config = dict(
    num_hidden_layers=12,
    hidden_size=384,
    n_experts=16,
    experts_per_token=1,
    d_expert=304,
    d_shared_expert=0,
    hidden_act='tanh_gelu',
    moe_layers=[1, 2, 3, 4, 5, 6, 7, 8, 9, 10, 11],
    router_score='sigmoid',
    normalize_top_k=False,
    routed_scale=1.0,
    balance_loss=0.00958,
    balance_bias=False,
    router_bias=True,
    init_std_router=0.0234,
    lr_router=0.000745,
    vocab_size=8192,
    norm='layernorm',
    norm_eps=1e-05,
    tie_word_embeddings=False,
    optimizer='soap_variant',
    learning_rate=0.00383,
    beta1=0.95,
    beta2=0.98,
    batch_tokens=131072,
    max_seq_len=1024,
    train_tokens=541100000,
    max_steps=4129,
    dataset='wikipedia_en',
)
Below are experts of layer 8 (counted from 0) of a mixture-of-experts language model. Rows are named router (the router's row for the expert), up (a neuron's input weights, with its number), down (a neuron's output weights, with its number) and show model dimensions 192-287. Each number is 50 + 15 x the weight over its row's rms, rounded and kept within 0 to 99.
After each expert's rows: a language model's description of what the expert responds to; "mostly gets" lists some tokens that are sent to it at least half of the time. This comes from a sample of Wikipedia text that the model never trained on.

# expert 12
router:45 27 68 35 37 46 50 38 61 48 28 67 46 50 53 05 51 55 51 48 57 65 37 34 36 50 77 37 51 63 42 35 62 35 79 39 50 60 39 44 66 40 64 49 56 54 50 35 59 67 69 12 47 36 52 38 72 45 42 52 39 50 22 53 58 54 57 48 47 10 53 40 68 88 48 64 30 37 62 35 54 62 58 42 62 44 38 38 49 35 54 62 54 54 35 50
up0:37 54 56 33 32 08 69 50 79 36 54 54 45 48 62 46 53 49 33 49 40 70 53 82 48 64 71 27 39 58 48 70 64 54 40 42 59 62 48 50 35 63 53 25 41 47 46 64 43 15 59 47 46 53 58 43 55 74 53 30 56 35 57 35 58 21 35 40 37 31 53 54 63 50 60 66 54 65 73 70 21 44 43 34 65 46 46 68 33 43 52 46 35 39 33 50
down0:74 56 54 43 36 61 72 59 45 48 22 28 65 55 36 50 63 32 29 55 69 62 48 45 43 22 29 46 65 42 82 33 54 60 70 60 47 48 53 39 44 65 31 35 61 59 50 44 56 41 17 54 26 50 45 40 25 42 48 46 62 54 62 22 94 48 67 51 32 40 53 56 41 22 39 72 48 53 46 73 38 30 44 33 23 78 60 49 78 55 58 54 51 43 58 42
It responds to: Adjective suffixes, apostrophes
mostly gets: "'", " political", " military", "’", " Arts", "ial"

# expert 14
router:66 27 64 29 55 56 78 60 64 53 48 65 64 47 28 52 77 50 44 49 18 74 56 38 54 60 61 29 65 55 36 44 54 45 83 49 69 49 44 52 55 45 73 48 30 78 65 71 45 55 62 55 46 49 41 47 54 61 61 48 38 44 28 65 51 51 30 48 26 42 48 57 54 38 29 69 44 46 66 36 30 68 55 33 62 44 51 52 58 54 62 54 45 36 43 74
up11:35 31 87 27 70 48 31 42 62 86 35 36 85 56 29 68 66 42 52 66 69 47 25 20 56 59 46 57 58 45 31 20 51 53 36 64 41 50 40 37 63 63 51 39 35 42 24 34 54 50 67 63 62 35 42 42 80 55 54 69 27 64 59 46 51 49 70 48 57 56 68 63 61 49 51 43 36 31 73 42 62 31 41 67 76 71 24 56 64 49 38 42 47 54 37 75
down11:59 40 44 54 55 75 34 63 53 40 63 19 38 46 53 22 40 52 38 72 58 49 33 76 25 77 50 67 55 66 62 66 47 18 50 62 39 55 19 61 26 68 23 46 54 56 54 61 63 40 32 35 39 45 54 48 77 12 62 58 15 61 45 42 48 42 24 21 42 56 76 49 64 50 49 59 32 72 58 63 53 75 67 55 49 72 38 31 59 44 75 70 40 66 58 52
It responds to: Digits in dates
mostly gets: "1", "2", "9"

# expert 10
router:52 57 47 61 35 44 83 41 61 51 27 76 58 59 63 49 35 49 41 23 50 24 25 58 39 51 40 69 30 73 45 58 39 43 37 29 32 04 36 39 66 49 70 37 48 36 51 33 52 45 34 38 76 62 51 50 51 82 64 60 40 51 23 57 48 57 58 48 42 26 32 51 35 50 52 50 41 61 71 66 35 52 89 47 44 60 53 84 55 61 29 40 55 24 45 84
up11:26 34 61 52 37 49 58 38 40 30 64 51 51 60 89 74 28 72 73 30 44 68 51 48 65 64 39 63 66 52 57 45 64 54 58 62 44 47 43 49 38 42 60 58 60 79 62 67 28 19 57 68 39 58 48 33 48 48 44 52 77 65 60 61 52 36 36 45 42 28 39 32 48 54 64 59 59 34 38 41 35 70 45 63 57 63 43 63 78 19 47 10 31 56 36 64
down11:59 44 42 51 23 69 50 50 63 44 57 52 45 42 56 56 41 26 26 61 49 57 44 33 21 35 76 30 32 46 46 63 72 60 53 24 57 72 65 57 99 51 59 23 43 28 22 37 16 36 59 39 58 44 38 58 35 56 23 86 64 68 45 48 77 66 45 49 68 52 39 47 50 45 36 49 42 55 23 59 27 48 65 22 36 47 54 50 60 74 23 61 52 67 52 73
It responds to: Plural and inflection endings
mostly gets: "s", " has", "ers", " have", "ions", " they"

# expert 0
router:68 63 37 26 39 39 56 62 46 57 48 54 70 56 28 35 46 51 64 51 40 41 47 61 65 16 58 00 71 37 64 37 81 48 38 38 47 53 59 59 45 47 57 80 61 54 23 23 53 70 58 59 43 31 48 57 23 42 53 47 47 53 34 35 81 54 48 32 31 62 52 25 30 72 52 73 41 46 28 66 37 29 69 41 43 58 68 64 58 42 60 61 67 36 46 47
up0:57 31 48 59 48 65 37 49 74 47 55 56 59 60 14 54 47 21 59 47 77 26 40 47 68 50 61 31 51 45 38 70 50 38 32 41 29 35 60 50 65 70 33 45 60 25 67 31 64 40 34 76 43 49 53 13 43 40 60 32 43 57 42 36 69 49 41 36 35 33 35 39 32 53 45 41 24 63 59 22 35 32 58 49 39 63 46 63 67 62 52 59 53 43 51 34
down0:68 44 38 42 47 45 43 45 63 53 36 37 48 36 47 72 35 59 63 55 43 66 46 58 65 42 55 38 48 00 53 57 22 55 40 34 49 50 58 36 37 62 64 53 46 66 68 78 61 67 38 33 52 33 67 66 67 41 69 26 49 43 36 51 55 76 23 53 48 34 79 69 45 53 62 65 66 69 59 80 78 56 63 67 63 42 36 00 54 06 18 37 67 43 49 46
It responds to: Foreign word-internal syllables
mostly gets: "ø", "ä", "berg", "aya", "ski", "ö"

# expert 15
router:47 66 52 63 60 44 40 56 77 22 14 33 30 70 73 14 45 48 47 27 54 33 48 94 43 58 86 81 63 50 59 82 45 37 40 48 09 59 46 74 45 50 59 35 37 33 29 49 76 55 53 51 65 45 58 45 70 45 58 48 42 61 59 31 62 46 59 41 41 64 59 48 65 59 31 33 41 59 35 57 38 43 37 34 70 28 84 69 57 43 56 36 75 24 47 57
up11:73 67 27 49 59 79 28 17 59 37 39 26 47 46 68 37 28 58 66 78 42 56 52 41 58 69 24 74 56 50 47 54 41 27 81 44 73 47 46 46 65 42 60 50 55 78 38 80 37 60 42 61 64 54 55 34 29 51 31 51 58 51 48 16 47 65 51 43 69 61 38 55 77 64 54 73 37 53 57 33 34 62 41 38 28 68 57 33 61 64 48 63 42 47 27 50
down11:38 63 90 51 33 49 55 45 49 69 42 64 20 59 45 84 64 37 40 53 49 41 42 46 71 57 49 59 54 71 53 60 33 76 58 52 38 57 47 42 54 49 35 54 42 47 65 52 60 41 55 53 66 40 34 80 42 51 52 41 81 38 67 57 71 57 42 44 62 57 34 40 64 46 42 45 32 31 52 78 28 35 75 24 39 57 34 34 50 36 51 49 45 31 50 40
It responds to: Quantifiers and copulas
mostly gets: " are", " all", " two", " other", " this", " one"

# expert 11
router:58 31 48 30 58 40 64 42 35 38 53 51 48 53 46 44 35 58 84 55 35 51 47 40 51 39 53 12 42 53 73 44 44 51 43 60 74 62 60 69 93 39 52 44 51 64 58 52 61 53 63 42 33 59 41 42 35 57 71 44 25 59 40 59 52 43 52 48 46 27 37 53 31 51 55 42 88 65 63 54 42 45 77 26 70 28 51 49 39 31 65 50 40 25 51 41
up0:44 62 65 26 55 53 85 50 39 62 52 42 46 56 56 53 32 41 68 46 31 46 60 62 68 32 69 63 59 48 35 43 64 31 46 39 47 37 72 54 54 48 51 36 64 56 45 61 61 58 80 31 46 81 25 35 59 80 53 51 58 80 46 49 64 54 60 33 58 54 61 57 60 38 59 33 65 48 10 44 47 69 71 80 73 47 45 53 46 47 55 58 50 51 21 31
down0:32 71 69 47 57 73 71 59 59 50 38 44 41 56 40 60 60 30 37 41 36 62 54 39 60 74 36 51 42 35 24 34 31 53 46 39 75 32 58 29 30 45 56 51 63 42 38 76 66 44 67 45 65 59 51 03 63 46 29 51 61 42 63 49 44 47 51 31 46 61 43 33 72 44 53 59 52 33 67 47 18 64 44 54 63 43 81 42 43 53 32 48 45 52 74 60
It responds to: Sports table tokens
mostly gets: "–", " T", " W", " D", " G", " −"

# expert 7
router:55 19 43 51 56 57 83 34 34 41 47 57 44 41 25 84 56 62 58 44 07 83 51 67 44 60 52 20 54 98 41 42 49 59 38 43 55 44 42 71 47 54 58 44 56 54 43 50 29 54 35 43 62 60 41 48 26 77 63 49 55 56 45 50 40 40 32 44 42 31 34 28 62 56 35 49 49 52 41 72 52 56 67 41 49 30 46 75 38 45 44 47 41 40 47 24
up0:42 44 33 39 38 57 47 25 36 29 43 31 75 74 35 46 51 86 69 61 53 47 46 56 60 52 53 56 55 17 55 34 31 87 68 93 44 43 42 65 41 46 37 41 77 61 60 52 50 77 45 56 59 49 34 33 68 58 44 30 59 43 23 49 42 84 42 57 53 49 78 45 58 68 49 53 57 65 81 48 40 34 68 41 76 50 61 46 39 58 40 50 11 43 52 25
down0:45 67 39 60 33 53 44 63 71 57 50 57 58 26 39 51 51 53 34 47 35 39 43 61 49 27 51 74 51 57 38 62 40 62 29 56 77 45 47 13 52 63 52 39 54 74 55 42 50 63 51 73 43 59 44 22 77 47 37 57 56 50 27 40 73 52 36 23 45 25 58 66 65 82 39 55 41 48 48 46 57 68 28 43 62 40 33 28 58 64 41 45 55 71 45 69
It responds to: Closing punctuation marks
mostly gets: ")", " =", " ==", " ===", ").", "."

# expert 4
router:34 29 66 60 16 58 50 50 59 21 65 75 60 13 52 41 69 61 60 48 00 63 20 42 45 59 55 46 57 91 61 78 36 56 35 39 45 40 59 60 47 48 61 53 39 52 76 49 50 51 46 55 69 45 45 50 49 58 54 63 57 53 45 04 47 51 57 49 58 33 50 49 31 50 20 53 39 51 60 37 32 77 73 34 70 46 33 31 69 50 36 35 37 05 50 63
up0:63 37 29 58 20 43 54 42 43 63 47 38 46 50 38 68 48 77 50 58 39 41 36 50 44 46 42 30 47 48 68 20 42 40 63 56 64 44 56 36 44 56 48 70 38 49 56 38 60 54 54 52 39 46 29 59 49 82 57 65 49 62 40 56 42 57 31 39 68 55 64 24 22 60 45 75 61 68 29 19 35 72 46 24 36 49 48 54 60 29 51 54 70 30 22 54
down0:49 79 60 50 49 57 61 38 68 52 54 27 61 61 75 46 75 32 48 68 11 52 44 50 69 41 29 33 63 36 46 53 51 41 26 50 55 51 52 53 81 55 55 20 56 59 61 68 46 74 65 71 33 44 44 45 66 30 53 64 37 73 42 22 41 54 81 70 83 30 81 76 46 59 32 57 41 64 41 59 48 49 23 61 91 50 54 45 61 43 62 63 76 44 52 35
It responds to: Articles after verbs
mostly gets: " a", " an", " I", "On", "In", "He"

# expert 5
router:58 46 51 38 60 48 44 13 28 51 39 57 59 33 34 71 52 54 78 21 31 35 55 66 63 75 50 57 55 55 61 44 31 67 68 59 56 56 26 30 59 58 52 49 30 65 26 38 38 52 26 33 55 32 66 74 55 80 77 48 30 44 44 73 66 49 52 47 58 59 68 40 23 75 59 35 58 19 31 42 48 34 39 53 79 41 52 40 50 68 14 54 28 14 59 36
up0:92 52 51 61 37 54 24 23 47 15 31 36 43 45 51 45 34 42 57 53 46 26 26 49 33 73 39 62 38 58 58 47 66 58 54 47 53 39 45 16 23 62 51 33 47 58 55 52 77 44 60 45 38 39 56 30 47 66 43 57 48 19 27 67 00 68 40 63 58 38 44 15 31 52 39 54 54 60 46 50 39 77 69 51 47 81 49 67 57 66 31 67 63 35 72 58
down0:66 35 37 64 55 58 44 59 54 50 43 40 54 57 45 56 62 89 14 61 62 54 71 85 59 58 85 31 41 39 20 29 63 23 14 15 22 57 99 58 24 45 51 63 62 58 72 67 61 34 50 47 51 49 66 68 37 62 25 65 59 49 39 61 57 47 33 55 33 66 39 60 52 61 58 70 28 55 60 71 53 51 63 35 70 44 43 57 45 65 71 39 51 51 60 27
It responds to: Passive and past verbs
mostly gets: " used", " released", " found", " use", " building", " built"

# expert 2
router:50 37 36 36 62 54 65 46 36 56 75 66 62 72 79 40 71 57 53 33 52 59 31 43 81 44 75 18 62 51 30 31 48 31 41 61 51 68 54 63 79 66 71 59 46 47 50 35 63 47 43 65 59 35 52 55 35 62 56 60 40 51 53 41 46 50 27 41 46 46 38 49 52 84 40 46 77 54 35 29 45 38 53 62 79 27 29 37 49 48 38 20 56 48 63 35
up0:55 26 59 32 72 25 68 36 31 34 66 43 52 48 19 40 45 44 44 40 33 60 32 66 79 44 41 42 40 61 47 80 48 54 47 58 45 25 63 73 56 57 54 63 42 29 49 58 74 42 48 47 31 52 24 71 46 60 46 49 66 57 40 69 80 62 47 62 24 35 53 31 42 66 35 51 53 39 72 92 47 46 74 55 47 32 63 55 55 51 36 33 56 63 50 53
down0:60 62 58 65 53 59 53 60 36 81 51 44 85 53 59 40 41 71 29 53 41 40 55 75 57 38 57 70 29 38 34 64 42 55 39 34 43 46 50 38 46 61 28 77 32 15 53 38 67 44 24 43 20 52 48 28 34 79 33 50 82 50 37 75 49 88 14 30 70 41 46 29 37 19 67 50 60 58 16 61 45 45 21 74 39 36 54 63 18 44 57 52 54 47 62 53
It responds to: Line breaks, infobox structure
mostly gets: "\n", "″", " UTC", " Born", " Clade", "inomial"

# expert 3
router:50 51 45 34 59 41 73 39 51 63 10 70 33 22 32 47 36 58 52 48 70 67 44 56 46 55 36 47 62 63 52 60 59 48 26 40 57 43 41 75 55 57 41 59 52 76 62 70 54 36 42 43 65 44 55 50 45 57 39 56 35 39 48 59 29 47 78 48 26 25 19 52 50 37 67 43 59 55 62 72 55 44 30 58 31 37 37 54 69 44 62 25 17 55 47 34
up0:43 59 52 47 46 58 84 50 47 70 64 33 60 40 61 33 66 49 72 45 49 71 62 60 58 53 50 40 62 40 38 60 63 33 36 40 55 50 29 70 54 38 17 73 50 44 56 37 39 36 39 40 27 26 55 77 29 52 35 70 37 77 45 49 41 35 73 40 58 58 44 52 29 48 57 19 46 43 50 45 26 62 46 46 28 56 48 50 66 34 37 55 49 39 61 48
down0:35 46 48 36 22 34 43 42 61 50 36 61 36 43 32 52 39 82 59 68 52 55 32 41 37 40 60 54 60 39 86 35 46 55 65 32 40 61 39 42 56 59 44 35 54 47 43 54 69 83 88 64 45 55 19 51 36 48 60 69 48 52 67 48 51 41 52 40 58 52 91 52 38 63 62 51 76 22 22 43 41 55 45 74 53 49 39 48 65 55 49 41 45 44 70 41
It responds to: Mid-word name fragments
mostly gets: "tt", "pper", "ttle", "zz", "tch", "ssel"

# expert 6
router:55 30 87 64 60 51 66 24 49 68 25 68 65 74 52 65 61 48 68 48 31 68 53 42 52 58 54 60 38 48 47 80 73 61 56 52 43 22 44 54 73 66 51 29 65 60 27 51 37 55 58 32 58 46 41 62 50 82 64 63 38 38 32 50 52 37 58 41 44 28 68 46 35 55 45 37 58 52 51 55 53 44 57 61 77 73 65 31 69 44 75 43 66 27 52 36
up0:58 46 51 57 52 68 61 44 58 46 56 35 37 84 69 52 68 29 58 54 86 48 68 51 58 74 59 58 44 85 57 56 57 58 62 70 73 37 63 43 86 39 55 44 35 68 69 60 40 59 55 46 58 38 51 41 31 55 67 61 60 79 53 84 32 52 71 62 30 39 45 53 74 51 35 45 25 34 77 63 61 49 63 60 31 77 32 36 39 45 42 29 75 63 48 47
down0:77 68 34 47 29 51 66 70 59 62 36 18 49 63 66 51 73 67 53 36 49 22 31 46 37 90 45 46 60 62 58 23 36 56 61 47 24 51 50 25 25 65 47 64 37 32 42 48 45 62 54 47 56 58 64 62 46 14 33 55 35 21 59 36 29 31 37 79 12 61 39 60 51 61 32 61 17 60 31 44 45 46 49 38 35 55 55 55 58 61 57 61 43 37 56 55
It responds to: Spaces and word starts
mostly gets: " f", " guitar", "colon", "lap", " bass", "wheel"

# expert 1
router:42 65 51 64 54 48 57 41 53 22 71 41 82 35 61 53 54 35 55 35 33 75 26 49 68 68 17 47 47 67 35 34 51 66 56 40 48 24 48 51 77 47 54 78 57 54 35 52 85 66 28 48 34 52 35 60 43 44 65 55 40 44 62 58 44 37 93 47 30 70 59 50 53 51 38 64 49 36 47 58 59 37 64 49 71 42 65 55 37 37 33 21 16 16 40 68
up0:47 45 42 48 61 31 51 46 53 41 54 60 22 54 74 52 42 38 39 48 36 02 62 64 23 82 56 33 39 65 45 60 88 63 45 35 59 69 50 62 41 70 24 38 54 52 34 67 50 51 78 28 63 35 43 54 34 46 49 34 59 54 27 50 35 54 54 31 50 40 64 15 44 55 16 50 79 44 64 32 29 70 54 69 53 45 51 84 26 54 34 35 50 55 64 27
down0:71 37 49 55 46 59 25 40 57 40 40 48 64 50 40 59 80 57 36 37 47 35 79 79 38 67 41 73 36 67 62 45 47 32 49 52 43 40 39 46 32 53 57 28 30 57 61 62 18 55 44 42 84 49 41 54 72 44 71 40 50 38 65 39 58 20 47 43 44 73 61 62 55 58 70 45 79 58 65 61 47 86 50 55 52 51 68 39 48 48 43 52 80 45 61 53
It responds to: Proper name starts
mostly gets: " John", " South", " Florida", " William", " York", " James"

# expert 13
router:60 35 38 44 64 63 24 58 58 39 51 70 54 39 25 39 50 60 55 37 48 42 47 66 56 43 65 50 53 58 43 45 68 64 49 41 39 55 21 48 77 59 61 33 57 85 35 22 99 57 26 44 77 65 55 55 03 56 55 57 30 47 40 51 37 40 40 56 49 40 28 43 41 79 45 33 20 67 73 27 49 27 67 49 74 29 46 85 64 61 62 71 57 36 38 70
up11:63 42 62 60 61 41 48 44 44 36 45 52 48 48 53 41 67 44 49 34 36 69 49 70 46 54 42 59 39 52 39 52 43 33 28 64 40 74 40 37 64 55 44 36 20 56 39 33 53 23 64 28 49 62 47 55 65 53 48 58 65 42 73 60 50 40 57 40 64 56 50 23 51 29 35 46 43 23 30 51 63 40 29 56 43 39 10 55 41 33 53 54 61 42 39 55
down11:15 54 72 56 51 57 65 34 36 37 71 51 42 31 47 54 61 65 56 77 51 33 81 40 76 38 38 47 56 48 57 59 63 38 50 63 41 63 70 34 25 49 46 38 60 53 49 58 40 70 47 36 82 65 36 36 31 51 60 80 35 82 55 30 51 50 56 99 41 47 74 68 49 62 22 42 67 48 32 52 69 42 47 83 64 49 32 51 48 42 19 48 66 61 51 50
It responds to: Of and year digits
mostly gets: " of", " Of", " from", " by", "Outstanding", " Best"

# expert 9
router:66 67 77 54 25 69 67 44 57 29 35 46 40 35 66 77 58 37 75 38 32 52 38 70 68 44 53 53 48 50 67 60 76 34 52 51 29 45 38 12 65 64 81 58 43 45 40 15 76 47 59 47 55 31 66 45 46 65 64 63 60 56 48 40 67 22 68 54 57 46 40 53 37 18 25 76 38 16 53 72 56 36 75 46 29 72 68 79 53 24 47 29 53 55 36 74
up11:76 23 52 49 54 38 49 77 26 57 74 59 23 69 38 70 38 55 46 30 48 38 56 70 71 41 44 39 65 48 70 42 48 44 26 66 56 27 58 41 59 45 51 55 21 54 40 32 73 30 42 13 44 35 62 69 66 47 58 72 48 45 27 61 57 31 28 58 41 67 39 38 52 32 36 60 50 28 70 71 45 45 48 59 70 48 55 29 53 34 23 53 60 17 59 48
down11:49 64 42 41 50 45 56 30 68 57 78 40 62 46 37 52 70 47 77 60 57 60 58 37 38 70 48 63 53 62 42 59 41 42 53 60 55 34 52 64 58 39 63 57 70 43 60 45 62 30 56 61 38 69 41 49 67 61 61 58 62 36 51 56 44 37 47 47 76 20 54 61 62 45 25 67 20 38 27 49 41 28 71 62 83 30 33 36 58 46 55 35 48 44 60 32
It responds to: Adverbs and particles
mostly gets: " well", " so", " pre", " even", " long", " under"

# expert 8
router:60 58 51 53 26 54 88 48 44 32 57 52 45 59 46 45 21 48 63 36 52 49 30 62 55 32 81 37 41 61 64 29 55 59 66 42 11 54 69 67 62 84 55 73 50 50 38 43 67 54 41 66 64 58 45 59 28 75 55 48 49 67 39 32 48 19 44 61 59 44 43 55 47 59 46 79 22 54 55 57 47 36 38 27 58 68 52 55 61 46 51 50 45 53 48 45
up11:66 29 50 67 67 14 58 62 65 55 33 67 38 49 39 39 45 79 60 45 20 50 55 46 51 58 54 43 35 51 56 39 31 35 49 30 43 52 46 22 68 43 51 47 60 49 33 45 40 55 30 50 23 39 67 56 73 56 49 39 60 45 53 33 79 47 57 44 41 63 30 57 57 48 30 40 51 58 47 56 55 54 39 83 48 36 61 69 44 44 36 50 58 40 50 63
down11:34 36 87 42 45 66 61 58 64 35 56 53 83 76 47 22 51 59 51 35 25 68 40 64 78 28 59 54 66 51 64 61 38 44 42 37 49 47 06 97 60 48 50 41 29 49 53 58 35 72 21 38 47 39 45 58 58 44 69 46 47 73 53 46 54 42 42 45 44 65 57 41 56 41 99 67 42 27 58 33 57 49 54 33 52 66 40 58 49 52 38 47 52 60 31 28
It responds to: Table pipes and conjunctions
mostly gets: " and", " but", " &", " or", " |", ";"